{"num_hidden_layers": 9, "hidden_size": 192, "n_experts": 40, "experts_per_token": 2, "d_expert": 128, "d_shared_expert": 0, "hidden_act": "swiglu", "moe_layers": [0, 1, 2, 3, 4, 5, 6, 7, 8], "router_score": "softmax", "normalize_top_k": false, "routed_scale": 4.92, "balance_loss": 0.000302, "balance_bias": true, "router_bias": true, "init_std_router": 0.00701, "lr_router": 0.000962, "num_attention_heads": 2, "num_key_value_heads": 1, "head_dim": 96, "vocab_size": 8192, "norm": "rmsnorm", "norm_place": "pre", "norm_eps": 1e-06, "positions": "rope", "rope_theta": 49100.0, "rope_fraction": 1.0, "qk_norm": true, "attn_scale": 0.102, "tie_word_embeddings": false, "parallel_block": false, "init": "trunc", "init_std_qkv": 0.0377, "init_std_o": 0.00889, "init_std_up": 0.0377, "init_std_down": 0.00444, "optimizer": "soap_variant", "learning_rate": 0.0045, "beta1": 0.95, "beta2": 0.99, "weight_decay": 0.067, "lr_head": 0.00946, "max_grad_norm": 2.0, "warmup_steps": 56, "schedule": "wsd", "decay_fraction": 0.723, "decay_shape": "pow", "final_lr_fraction": 0.0, "batch_tokens": 131072, "max_seq_len": 1024, "doc_mask": true, "train_tokens": 388700000, "max_steps": 2966, "dataset": "wikipedia_en"}
Below are experts of layer 3 (counted from 0) of a mixture-of-experts language model. Rows are named router (the router's row for the expert), gate (a neuron's input weights, with its number), up (a neuron's input weights, with its number), down (a neuron's output weights, with its number) and show model dimensions 0-191. Each number is 50 + 15 x the weight over its row's rms, rounded and kept within 0 to 99.
After each expert's rows: "gets" lists some tokens that make up at least twice as much of what it gets as of all text. This comes from a sample of Wikipedia text that the model never trained on. Tokens count by the router's weight.

# expert 30
router:44 37 69 43 83 29 41 53 48 48 47 32 62 56 50 38 34 77 65 79 28 44 14 32 55 59 64 42 38 58 51 60 05 45 50 20 52 32 35 64 51 60 50 63 51 50 64 52 49 34 41 84 35 48 13 62 34 42 44 37 69 46 15 54 34 60 54 57 38 54 50 33 27 59 63 58 40 29 29 39 51 70 43 44 62 52 75 60 69 53 70 42 69 32 75 48 37 31 33 62 42 49 32 44 47 54 29 50 32 39 42 29 63 64 64 54 41 68 57 63 55 38 31 57 62 31 59 74 74 18 71 50 47 59 74 44 37 65 74 41 58 47 38 64 44 37 59 20 39 47 59 52 77 67 59 43 37 59 70 70 52 52 64 34 51 55 58 70 24 34 30 47 42 51 45 53 53 35 55 32 57 41 55 44 72 69 77 71 60 69 63 62
gate0:14 43 44 41 54 41 68 54 44 48 54 58 33 48 68 63 61 36 45 67 47 39 41 53 48 60 72 47 61 78 57 54 35 44 75 34 67 36 34 93 73 59 25 46 49 41 44 29 16 43 37 51 84 46 71 67 61 58 57 55 77 55 25 39 54 46 43 21 35 33 70 62 43 49 56 69 59 57 39 20 65 53 59 38 61 84 59 56 22 60 81 55 71 53 79 42 63 51 42 37 73 57 52 53 41 48 31 53 33 28 77 62 41 77 67 54 71 80 50 34 61 42 33 27 75 60 73 86 55 36 49 47 67 60 62 70 59 30 61 50 61 59 55 67 50 40 54 37 33 43 36 52 38 50 58 34 47 43 68 46 47 60 49 43 60 79 46 55 53 56 35 63 62 57 34 55 56 69 23 25 36 50 42 68 48 66 40 67 62 50 48 69
up0:24 54 59 49 68 41 77 34 48 45 46 65 47 58 59 81 49 48 61 64 49 16 80 50 62 53 65 37 50 69 74 51 44 46 48 36 67 49 44 86 63 55 31 47 55 36 56 30 25 53 48 45 64 41 72 54 70 55 47 33 44 50 43 47 62 50 50 33 50 17 63 59 57 36 58 61 65 40 42 42 49 69 53 35 73 86 44 77 32 51 48 56 57 49 58 33 68 49 40 44 60 53 39 40 46 67 51 53 31 31 62 47 26 62 73 40 64 61 34 36 70 56 20 48 59 45 58 84 45 32 64 24 68 65 62 55 58 44 71 46 81 56 58 55 69 46 76 59 39 59 28 73 26 57 77 37 31 61 70 33 33 65 47 30 47 70 44 75 51 35 25 61 50 79 46 56 61 64 56 24 29 62 32 58 44 60 35 81 55 37 52 77
down0:65 50 35 59 30 71 59 50 52 43 67 52 47 38 43 12 24 38 41 68 58 57 35 46 65 59 81 45 54 45 52 57 52 50 31 63 46 65 52 18 38 62 60 36 49 74 43 95 52 40 71 58 47 26 24 36 60 35 32 38 65 70 56 66 60 44 28 65 39 54 39 62 63 53 34 65 48 37 28 37 38 58 55 61 43 72 28 49 59 42 36 24 30 66 48 75 72 77 54 52 50 52 38 61 39 32 57 45 56 69 62 60 55 52 59 25 44 47 58 62 43 46 56 47 53 42 34 09 53 38 55 67 49 31 56 54 65 52 35 64 11 40 34 55 35 78 61 69 59 59 47 42 47 50 30 63 67 85 39 73 61 29 20 58 40 24 43 45 78 49 40 34 54 67 29 44 38 36 37 65 80 44 31 64 62 28 41 59 43 68 40 34
gets: "-", ":", "S", " -", "C", "s:"

# expert 2
router:58 49 27 27 61 69 40 58 68 50 20 54 56 82 28 39 40 43 36 56 31 38 72 59 61 40 41 83 25 26 41 57 56 68 63 63 26 27 41 44 48 66 44 65 58 48 46 33 56 53 64 44 50 50 61 33 33 51 61 54 49 67 62 42 35 58 33 34 56 47 53 64 54 40 62 51 38 52 22 24 31 50 46 68 41 42 69 37 74 40 25 54 45 60 44 49 38 65 47 50 67 48 53 55 64 59 41 72 63 50 59 27 28 24 51 46 61 72 54 57 27 58 62 53 49 52 55 36 79 55 48 58 40 04 62 66 65 55 35 25 43 50 29 47 39 60 73 75 49 37 46 19 46 37 60 63 63 40 75 35 45 44 70 68 33 53 50 99 77 56 47 52 36 60 41 56 34 45 63 46 33 48 81 41 41 28 54 29 87 29 45 65
gate0:58 38 27 36 46 47 60 41 43 65 46 41 66 89 46 59 50 87 33 48 47 64 40 54 31 43 36 62 45 56 66 61 36 55 29 59 55 38 55 34 36 54 84 58 51 57 44 45 64 54 28 20 56 49 44 67 65 07 39 63 30 25 38 80 19 22 40 25 48 53 63 80 61 36 44 55 54 57 37 56 31 52 39 58 42 46 71 50 89 45 36 40 50 55 55 41 58 44 51 67 60 45 31 54 59 69 63 81 29 64 66 49 64 67 67 44 42 57 58 53 62 42 64 15 43 42 44 44 47 52 49 62 51 24 45 64 48 52 48 50 84 44 73 53 38 68 71 50 70 50 59 26 64 08 50 17 68 60 49 26 18 44 48 66 51 33 59 75 34 50 57 55 41 32 46 51 55 48 37 58 28 55 56 42 45 56 67 60 55 28 54 31
up0:67 59 51 33 31 48 62 46 24 78 56 38 72 53 27 38 68 50 54 36 61 50 35 37 56 39 53 58 76 30 48 36 56 33 48 42 36 24 75 36 56 67 54 62 65 25 55 80 53 45 38 41 42 32 56 69 40 21 75 60 35 59 46 34 32 50 63 61 46 56 54 40 54 39 34 28 17 26 44 55 52 64 53 54 87 45 52 49 26 54 31 77 81 62 44 43 67 10 42 58 57 57 63 30 61 43 30 59 67 42 44 49 26 59 47 42 38 63 76 68 49 56 39 51 47 55 51 58 36 63 65 50 58 56 62 27 61 47 21 39 30 58 52 49 58 51 32 71 50 40 46 68 44 49 83 70 60 28 78 31 41 37 52 36 28 26 43 59 55 33 73 46 65 43 47 23 15 24 34 54 66 34 59 72 63 64 62 43 39 54 58 40
down0:56 43 99 54 56 55 36 60 72 50 37 59 41 44 34 34 61 33 42 51 43 50 55 46 45 48 56 05 45 35 37 16 54 77 50 45 58 50 49 60 53 54 38 36 76 37 61 28 26 50 56 43 21 40 29 41 34 62 85 60 49 25 25 64 46 66 46 68 29 47 48 56 51 25 38 48 41 58 73 26 56 89 23 32 54 43 45 58 34 49 45 70 43 32 55 33 29 71 45 69 44 26 64 58 27 53 63 58 69 56 63 37 57 37 62 52 39 26 44 55 71 34 44 75 39 25 21 48 34 31 50 45 54 65 63 54 38 40 34 72 66 48 47 71 35 57 54 26 50 54 53 45 52 50 51 67 45 58 51 50 40 59 35 29 53 39 65 62 47 40 33 58 49 15 48 66 42 42 11 67 52 52 36 57 61 69 75 32 35 46 56 60
gets: "al", "or", "ic", "el", "ical", "ent"

# expert 39
router:57 55 56 60 35 31 33 52 48 51 31 43 72 23 74 37 43 32 42 42 50 46 55 52 73 64 30 42 57 36 56 42 33 62 28 53 74 68 47 45 52 29 28 63 42 32 48 57 60 46 63 60 29 74 51 31 47 62 51 68 31 43 72 47 54 49 65 30 60 35 31 45 64 53 50 64 72 73 51 53 70 33 67 42 39 43 65 69 57 24 24 35 57 53 38 63 30 40 45 29 46 51 55 53 72 45 57 65 41 38 70 35 53 57 78 67 45 51 76 15 36 79 59 33 59 80 47 45 60 71 83 58 56 40 64 45 30 39 45 78 43 64 58 46 72 58 61 38 41 54 65 59 38 72 61 28 38 51 47 52 22 59 63 41 58 47 44 49 69 23 67 23 45 39 74 69 53 38 29 70 45 59 11 34 58 68 24 65 41 30 56 20
gate0:29 38 29 60 51 40 42 53 49 46 56 57 60 46 02 38 50 36 54 42 61 67 48 49 55 66 48 33 38 57 49 44 66 56 39 56 70 48 62 44 67 47 48 52 24 53 62 60 52 43 85 45 57 85 48 51 54 45 61 40 36 56 16 41 59 51 66 49 59 69 46 78 54 58 24 49 58 31 35 81 48 59 46 61 40 59 52 85 48 52 32 39 35 36 49 53 25 33 38 50 35 46 58 42 61 55 56 41 39 29 54 77 59 58 58 62 58 47 45 47 57 45 48 68 37 91 47 60 55 60 14 49 34 59 82 48 67 61 36 52 32 20 52 81 43 74 68 56 47 34 63 61 49 50 66 37 51 57 80 74 33 61 71 43 45 78 46 77 31 38 61 41 53 73 54 67 45 60 40 38 35 31 77 53 27 39 85 79 35 19 45 63
up0:77 54 56 68 65 45 66 29 38 78 64 59 34 74 26 36 17 36 32 60 58 63 65 94 57 44 20 48 57 47 38 19 32 61 71 41 43 44 38 52 58 36 61 76 60 48 64 48 51 31 53 61 45 64 39 64 46 41 37 70 73 51 58 45 59 28 55 77 51 49 24 55 78 52 21 67 59 37 78 54 30 60 50 54 27 47 42 33 37 68 67 52 56 42 63 58 71 38 32 58 40 37 55 43 41 82 42 34 39 31 59 48 45 49 66 35 61 67 32 83 50 52 54 43 32 55 56 36 60 41 77 37 46 43 32 24 67 48 31 47 54 41 71 55 47 76 70 62 55 36 26 37 36 28 73 37 32 44 43 64 61 80 32 54 36 44 39 40 44 42 52 23 50 38 42 45 77 42 68 39 49 21 52 32 57 47 64 37 47 44 42 38
down0:86 51 50 24 28 66 48 75 45 76 39 40 53 36 46 81 77 71 49 54 44 66 66 56 49 67 51 42 35 57 59 71 54 36 40 40 34 47 64 45 43 85 44 29 31 33 50 40 45 64 29 63 50 36 46 46 69 00 67 57 59 44 40 65 49 28 20 61 46 41 65 63 46 40 77 38 36 34 58 50 46 70 57 36 46 52 54 50 32 48 32 44 77 41 27 60 51 44 49 59 56 82 37 60 61 41 58 56 32 55 77 42 37 41 58 40 66 49 66 32 49 29 56 65 40 50 47 40 54 68 45 66 40 69 37 49 58 43 58 39 61 64 29 40 79 63 47 19 53 48 29 62 58 66 51 46 57 45 56 44 28 68 38 85 83 58 06 79 60 72 51 32 65 61 47 45 46 44 41 42 48 55 29 70 30 43 39 68 48 73 54 59
gets: " to", " he", " his", " He", " it", " that"

# expert 5
router:57 43 38 53 45 58 48 67 53 60 53 68 62 56 35 23 54 17 46 50 54 75 41 45 52 62 43 65 61 44 55 54 68 63 52 59 47 30 63 56 41 44 44 32 38 34 47 58 53 44 63 38 30 64 21 68 57 45 52 68 41 62 56 77 66 69 50 68 51 23 65 52 39 61 17 47 46 56 62 51 61 72 75 59 43 19 45 31 67 14 30 36 49 28 42 44 59 44 43 44 66 43 32 34 26 27 49 53 43 50 46 28 10 51 54 35 49 33 54 43 42 44 57 54 56 70 56 42 49 41 54 72 49 43 56 63 72 58 20 59 57 24 63 61 27 67 76 71 66 60 27 57 42 54 43 18 54 40 66 70 40 51 44 48 51 41 78 96 52 67 53 55 24 45 49 43 33 67 39 89 65 58 75 73 71 47 40 28 56 22 51 68
gate0:46 39 32 29 64 67 48 58 56 63 41 56 50 82 44 46 65 41 53 38 52 58 58 44 53 66 86 63 49 70 56 64 41 50 54 51 49 41 33 69 40 46 71 45 64 44 34 36 52 66 63 49 71 62 33 41 72 45 48 57 47 74 23 61 47 28 45 44 46 35 62 66 79 53 46 68 60 47 70 50 33 54 58 78 55 53 51 81 52 43 81 60 34 62 37 81 38 62 74 77 45 49 28 90 55 48 49 37 53 35 46 69 68 55 27 67 85 25 68 41 46 84 54 41 52 33 66 74 56 53 45 59 49 11 57 42 55 71 48 81 54 48 34 67 54 62 74 34 40 55 58 66 52 14 34 53 46 51 51 51 70 65 29 46 23 71 46 66 63 73 47 23 70 64 40 44 43 37 42 76 73 53 70 53 44 36 57 53 38 48 55 37
up0:46 61 60 62 45 30 43 68 37 38 47 49 53 39 68 51 57 38 65 46 21 35 40 40 35 47 54 64 71 58 53 48 41 70 33 42 61 54 28 64 54 62 25 41 32 35 51 50 42 41 52 49 42 44 69 79 46 63 55 40 24 31 50 36 68 55 76 45 49 69 47 28 38 49 52 57 68 67 37 44 62 57 43 43 61 33 87 32 49 54 55 26 42 32 48 41 34 41 43 28 35 64 59 24 24 76 69 47 63 25 56 32 53 30 85 62 38 63 24 53 18 42 73 47 66 53 46 29 30 59 58 78 69 90 44 46 57 49 21 38 38 65 62 33 75 38 18 63 38 34 32 45 21 66 33 67 64 48 36 64 42 36 56 53 62 27 49 13 45 50 70 51 54 33 63 39 52 47 61 22 38 38 49 58 50 72 33 55 42 49 48 77
down0:32 43 51 39 48 90 40 74 49 44 37 38 54 52 56 50 54 68 13 59 27 33 46 62 57 45 43 48 60 32 41 72 52 07 28 47 26 47 44 69 38 57 26 40 41 50 27 49 28 62 54 66 27 62 28 54 41 47 38 53 61 46 61 47 74 66 85 64 31 69 63 37 41 67 54 36 43 43 67 33 43 38 64 45 42 68 21 57 63 23 31 59 43 42 50 42 36 70 69 44 74 48 46 28 45 24 73 60 49 40 84 34 58 43 43 30 45 46 55 58 68 26 40 26 54 34 50 45 35 39 39 69 35 67 73 81 43 54 78 42 26 53 22 58 39 41 35 35 70 44 36 36 55 82 47 40 24 80 70 49 42 62 45 51 47 47 31 48 53 34 47 67 28 39 36 62 56 62 73 54 57 39 63 59 39 60 47 50 51 51 61 60
gets: "ar", "o", "it", "u", "y", "b"

# expert 6
router:88 26 43 26 38 69 60 59 55 69 60 35 87 57 27 58 53 42 31 56 56 49 56 06 53 48 74 56 41 42 52 79 63 57 46 65 56 61 70 52 72 63 28 54 37 87 56 64 29 65 56 61 46 79 52 54 59 71 49 48 42 40 50 27 43 49 46 62 26 59 57 26 59 61 33 67 30 49 33 67 16 90 52 63 38 33 53 59 35 14 44 69 29 47 38 39 44 57 46 52 37 26 52 41 17 45 68 61 45 47 65 33 49 40 31 52 48 33 46 43 32 44 72 45 35 40 70 27 62 46 43 34 54 49 37 52 63 52 26 76 56 59 55 57 48 48 39 71 45 36 49 64 38 56 52 75 39 44 45 46 29 54 38 54 77 52 51 52 60 55 47 72 48 57 71 42 26 57 27 74 38 47 65 42 54 42 52 46 43 18 46 74
gate0:49 39 62 55 56 61 53 49 62 50 46 46 42 49 50 57 53 32 21 34 46 58 55 40 46 79 54 27 56 28 52 57 38 75 39 61 51 70 66 57 52 55 53 55 61 56 56 73 33 47 54 80 25 48 49 77 70 58 55 37 47 38 62 46 28 26 63 59 44 44 45 72 58 50 41 73 74 61 47 69 28 51 67 39 28 60 45 56 63 72 48 59 62 50 19 40 57 54 36 11 41 67 59 88 32 58 70 52 48 49 64 29 54 18 13 45 77 19 44 67 64 40 45 53 41 50 49 31 44 63 33 66 52 58 43 51 33 29 59 48 68 78 50 46 66 47 29 83 35 75 56 69 47 40 40 21 44 47 47 59 55 14 32 44 49 58 68 40 52 63 63 87 35 61 37 68 54 38 40 34 21 55 85 58 40 40 60 27 42 39 59 37
up0:45 28 30 50 58 85 55 49 51 32 31 79 38 31 46 64 32 34 16 47 46 48 47 32 73 99 49 48 40 27 29 69 34 78 44 51 62 59 59 53 33 40 52 61 54 69 27 64 64 61 24 55 44 50 55 62 34 78 26 45 34 48 50 61 27 36 41 71 50 57 52 61 65 43 56 63 62 71 44 79 44 37 38 42 60 39 39 59 78 80 40 72 43 54 38 58 44 58 69 29 40 46 67 66 39 47 74 45 29 49 70 66 57 47 52 42 59 38 31 50 46 62 31 67 36 59 57 40 51 71 64 82 38 38 54 40 68 51 46 39 47 64 47 27 61 59 39 70 56 57 76 62 69 53 47 52 36 65 45 47 40 30 63 69 57 68 71 46 58 60 59 82 57 73 75 68 44 27 35 47 31 36 71 52 53 51 42 46 78 45 41 74
down0:49 30 57 28 40 59 66 40 45 30 41 45 39 42 53 44 54 40 64 51 69 24 39 65 42 35 50 70 65 71 66 72 57 37 82 34 30 42 59 41 48 67 42 70 40 72 37 47 38 47 48 33 42 70 12 47 32 54 60 28 68 46 41 53 64 41 55 34 47 38 46 46 58 75 51 36 62 49 42 35 55 46 43 17 55 49 73 42 47 36 33 61 70 51 48 41 54 26 45 45 53 67 63 61 22 21 60 30 42 76 49 44 66 57 33 76 55 43 61 45 26 58 76 46 37 38 43 43 25 42 22 47 22 67 72 69 60 69 66 43 60 57 38 49 48 32 45 18 24 45 45 37 66 60 59 70 92 54 27 43 18 29 37 57 58 49 72 34 82 43 51 48 52 27 56 64 24 66 27 65 47 49 38 49 63 59 65 46 70 35 39 61
gets: "ly", "ing", "ed", "y", "el", "at"

# expert 32
router:52 49 47 63 29 12 59 34 37 30 70 21 37 59 47 45 56 38 68 39 41 71 56 30 25 26 56 22 40 40 33 48 34 69 53 38 40 42 39 24 50 50 52 34 49 46 54 31 57 70 41 67 65 37 52 56 55 56 51 61 66 43 46 64 85 72 40 61 44 54 66 58 38 63 30 43 50 51 22 42 50 53 78 45 78 62 45 34 41 48 52 43 70 29 74 21 37 89 28 39 41 28 28 46 45 66 48 39 51 53 51 71 60 36 33 37 62 60 22 63 46 61 29 39 84 35 59 29 56 28 37 45 54 31 36 47 62 39 51 71 62 63 56 28 73 63 28 30 56 12 68 52 70 49 26 65 34 63 58 56 50 62 61 47 33 53 45 30 35 35 42 44 37 67 27 44 69 55 37 53 29 29 39 54 38 59 56 67 45 30 41 59
gate0:65 30 67 23 48 54 34 36 32 38 39 46 45 55 63 67 45 28 74 42 45 50 52 48 45 19 63 47 61 33 55 51 50 54 51 42 50 42 48 50 39 47 65 65 39 70 33 29 26 51 47 49 47 49 53 57 46 73 42 71 72 41 50 47 52 62 31 63 53 38 26 53 34 37 43 28 33 86 64 51 46 53 81 70 52 45 68 66 34 46 62 55 65 41 83 17 56 82 57 20 52 34 76 44 46 79 61 59 24 58 66 67 62 56 38 46 43 18 58 56 66 56 37 38 64 06 49 56 31 23 60 57 73 72 58 44 46 61 44 41 63 53 52 40 43 42 43 31 46 38 44 61 55 27 32 48 49 13 68 37 61 63 60 47 50 60 41 50 41 14 35 56 66 65 84 56 59 42 31 73 39 36 59 46 48 31 92 41 44 49 58 34
up0:36 52 27 60 57 61 61 40 67 53 32 46 48 64 59 66 35 64 20 56 60 16 52 33 41 96 49 58 62 77 40 52 52 47 36 52 67 36 59 54 47 28 55 36 60 18 73 57 47 28 48 30 54 36 13 44 82 37 64 53 33 55 25 39 51 59 50 49 08 67 68 32 38 59 53 28 61 44 18 49 56 49 31 42 36 58 27 43 56 42 70 55 41 65 33 61 55 37 33 53 49 48 52 58 74 30 51 29 67 47 54 61 28 49 61 40 72 73 37 54 22 35 30 49 47 75 35 61 57 61 35 63 35 42 71 70 56 48 64 61 38 40 56 68 45 73 58 36 40 51 53 48 60 64 66 52 52 70 58 67 52 62 47 73 53 22 75 62 60 67 44 53 30 67 49 62 59 69 65 37 61 26 27 42 71 58 13 49 51 40 61 59
down0:63 64 17 34 51 34 49 41 34 51 64 29 28 73 68 55 39 53 28 29 46 75 69 43 54 44 54 24 51 61 81 57 44 16 46 43 44 47 28 68 49 26 26 42 56 35 59 62 29 68 59 46 37 62 28 68 53 49 62 71 68 65 56 35 44 55 60 35 41 66 47 30 44 30 51 44 74 47 38 34 25 66 35 78 77 47 28 30 33 52 66 40 66 78 55 55 48 68 29 21 49 23 53 51 57 53 44 23 47 73 56 40 12 31 72 43 62 76 24 53 64 38 56 16 55 39 60 44 54 55 43 78 36 38 45 49 55 55 57 58 63 44 52 40 44 57 36 54 63 34 60 48 61 63 38 79 33 64 75 77 33 61 61 63 45 22 38 42 33 66 47 49 39 37 42 59 41 57 49 26 49 65 49 36 52 52 41 59 62 52 47 77
gets: "L", "I", "R", "E", "M", "N"

# expert 9
router:33 45 44 44 53 22 51 70 61 47 45 56 33 57 78 79 66 45 48 48 78 49 45 55 46 53 37 42 67 30 54 25 65 30 34 55 62 33 52 63 42 38 26 52 18 69 46 75 53 31 65 62 43 58 57 68 63 38 44 46 56 35 20 22 66 45 63 47 46 29 48 70 60 40 58 38 59 48 84 73 56 55 37 51 33 66 54 77 73 48 37 36 84 81 23 60 47 37 30 16 53 50 70 53 86 81 50 55 29 27 24 54 62 61 67 74 57 57 41 43 67 48 32 71 36 71 26 85 45 58 49 47 55 56 43 38 33 46 33 41 38 61 28 47 56 30 51 54 42 62 61 40 47 74 70 51 40 66 47 47 45 57 60 62 66 53 33 39 52 62 75 48 57 34 48 74 48 67 41 67 63 57 44 39 57 46 44 33 36 72 60 46
gate0:52 69 65 37 48 25 63 64 37 36 49 52 62 62 40 59 62 33 32 54 67 43 74 85 56 56 59 31 61 41 82 47 25 54 53 44 39 67 56 40 64 35 52 84 37 37 16 56 42 59 56 32 54 57 29 66 63 53 47 22 72 48 56 51 55 47 63 57 52 42 40 57 48 64 66 22 63 46 40 71 38 39 33 59 68 67 37 29 52 78 44 29 73 58 54 59 61 61 34 68 68 51 78 74 59 68 61 46 56 37 31 68 49 83 79 34 49 47 66 71 18 57 37 58 35 41 44 68 75 58 68 53 37 60 60 36 44 17 69 49 52 60 34 50 38 44 67 57 30 41 61 38 42 28 50 36 38 35 81 71 66 48 43 45 59 52 73 32 67 15 48 34 51 49 50 75 41 51 48 81 49 36 56 50 55 50 36 75 62 61 46 73
up0:50 37 65 36 57 64 59 57 67 42 59 48 71 36 31 46 07 41 60 40 44 55 27 65 60 54 58 51 34 36 02 54 52 47 52 70 37 38 62 41 49 71 63 36 47 88 69 58 60 64 35 68 23 68 33 64 61 39 57 47 27 58 82 59 42 31 62 38 49 44 47 50 64 37 36 52 66 51 99 27 66 63 55 29 53 56 45 61 25 50 33 57 49 48 48 52 65 68 60 34 66 40 38 62 50 63 55 54 60 53 60 54 47 28 72 80 66 44 20 27 52 19 54 58 60 38 57 27 42 65 36 65 35 22 83 55 66 45 34 66 69 55 36 54 55 39 44 36 68 43 51 64 49 67 37 62 64 31 30 28 44 53 38 59 63 32 49 68 69 56 75 43 47 37 55 19 35 44 69 44 50 67 52 51 55 48 56 55 37 36 74 42
down0:68 78 46 40 43 63 66 46 59 43 46 46 85 70 73 56 54 63 25 55 13 45 71 43 64 53 34 09 67 45 66 67 33 67 61 69 70 68 57 53 54 29 48 62 37 48 55 38 67 48 48 45 55 64 78 28 46 82 42 37 51 51 74 41 26 50 52 41 55 71 26 50 46 31 51 48 39 30 38 50 76 58 73 49 72 30 34 54 58 42 48 33 57 75 53 51 55 55 53 73 39 78 82 55 39 33 51 54 76 49 58 54 47 52 08 55 58 41 71 36 23 53 36 46 55 56 65 78 52 27 46 60 54 56 57 50 60 74 60 61 57 56 57 53 73 70 71 35 55 57 54 55 66 35 56 55 66 59 33 51 64 46 38 69 50 57 58 49 68 54 41 79 47 72 42 33 32 46 43 23 72 37 81 57 41 55 56 62 64 19 40 31
gets: " in", " on", " from", " at", " for", " by"

# expert 36
router:53 60 51 72 53 36 53 54 50 47 59 61 48 43 76 78 30 83 61 37 62 35 28 66 64 51 41 43 72 51 51 37 74 41 31 57 72 50 43 54 50 05 43 47 28 47 37 63 45 28 65 37 49 42 65 60 49 50 30 30 68 41 38 45 46 39 61 23 49 33 78 47 66 26 80 44 47 59 60 57 41 44 50 44 32 70 55 59 45 76 43 55 66 88 29 68 33 39 31 33 44 55 76 60 71 34 69 28 22 34 51 43 75 59 71 58 54 51 59 19 42 36 55 49 57 34 40 82 42 57 52 45 35 55 52 48 40 88 42 47 80 75 68 45 53 39 62 70 35 50 65 46 37 71 68 47 58 56 42 29 67 67 24 31 45 46 38 56 59 65 71 28 68 55 60 27 58 47 43 53 71 55 73 40 70 35 45 51 54 51 57 42
gate0:69 58 46 49 37 48 51 17 66 46 53 55 69 47 45 26 40 54 43 58 61 52 40 44 30 50 69 38 59 47 68 72 57 44 42 48 54 38 29 31 56 54 39 54 28 34 46 84 53 69 49 59 34 72 34 50 43 39 61 54 52 00 43 56 46 38 50 27 47 34 26 62 60 58 83 44 68 60 45 46 39 32 35 32 47 57 09 44 49 64 70 39 51 63 67 61 53 41 44 52 67 68 71 78 33 39 33 45 50 46 36 48 84 24 58 58 52 44 63 77 58 32 71 66 29 54 80 61 44 50 47 66 64 68 29 35 36 52 82 32 54 85 28 49 56 16 61 76 38 21 53 38 45 43 48 47 65 38 53 17 74 39 48 28 67 41 64 56 34 36 40 62 57 70 49 74 49 44 46 51 50 38 68 49 63 45 53 67 38 73 54 48
up0:57 42 17 45 41 65 45 34 57 52 51 39 68 54 58 38 70 54 48 49 41 54 34 46 24 46 51 44 75 71 99 50 48 63 49 36 79 73 30 27 64 63 45 44 50 47 36 71 19 75 69 36 51 66 34 63 45 51 54 55 81 30 29 67 57 65 63 60 71 32 56 75 49 45 64 12 48 50 39 60 50 46 46 17 54 85 41 66 53 61 63 72 61 60 69 62 46 72 62 31 48 51 59 35 25 49 49 60 35 42 41 32 54 31 31 48 28 69 64 46 55 36 56 53 35 52 50 65 47 91 62 42 54 38 31 37 56 51 81 57 42 77 33 51 46 43 48 56 30 50 53 55 50 32 52 32 52 58 59 59 67 22 55 19 63 41 50 55 47 50 78 56 43 37 42 75 52 38 22 64 59 38 60 60 64 36 45 62 58 51 34 68
down0:49 52 60 83 66 35 55 60 69 50 28 65 38 40 24 40 50 55 63 49 63 37 57 67 46 61 71 68 80 79 07 52 38 33 80 62 42 53 60 62 65 18 47 34 44 55 61 30 55 15 44 43 78 31 36 38 51 58 56 08 65 52 68 50 49 58 64 69 52 59 40 30 64 65 38 75 59 33 57 78 57 56 31 47 61 49 66 34 20 49 54 50 72 59 56 58 47 46 64 63 56 59 57 16 63 21 53 38 68 45 71 32 19 42 70 61 67 30 61 34 54 40 39 52 72 52 55 51 57 64 64 63 51 64 36 29 30 65 43 30 55 34 62 42 61 79 46 37 70 21 47 54 63 63 69 66 65 30 39 39 49 46 48 42 41 46 38 53 33 39 30 52 53 52 62 50 56 43 54 29 66 48 61 35 35 60 80 52 47 36 44 63
gets: " of", " in", " for", " by", " with", " from"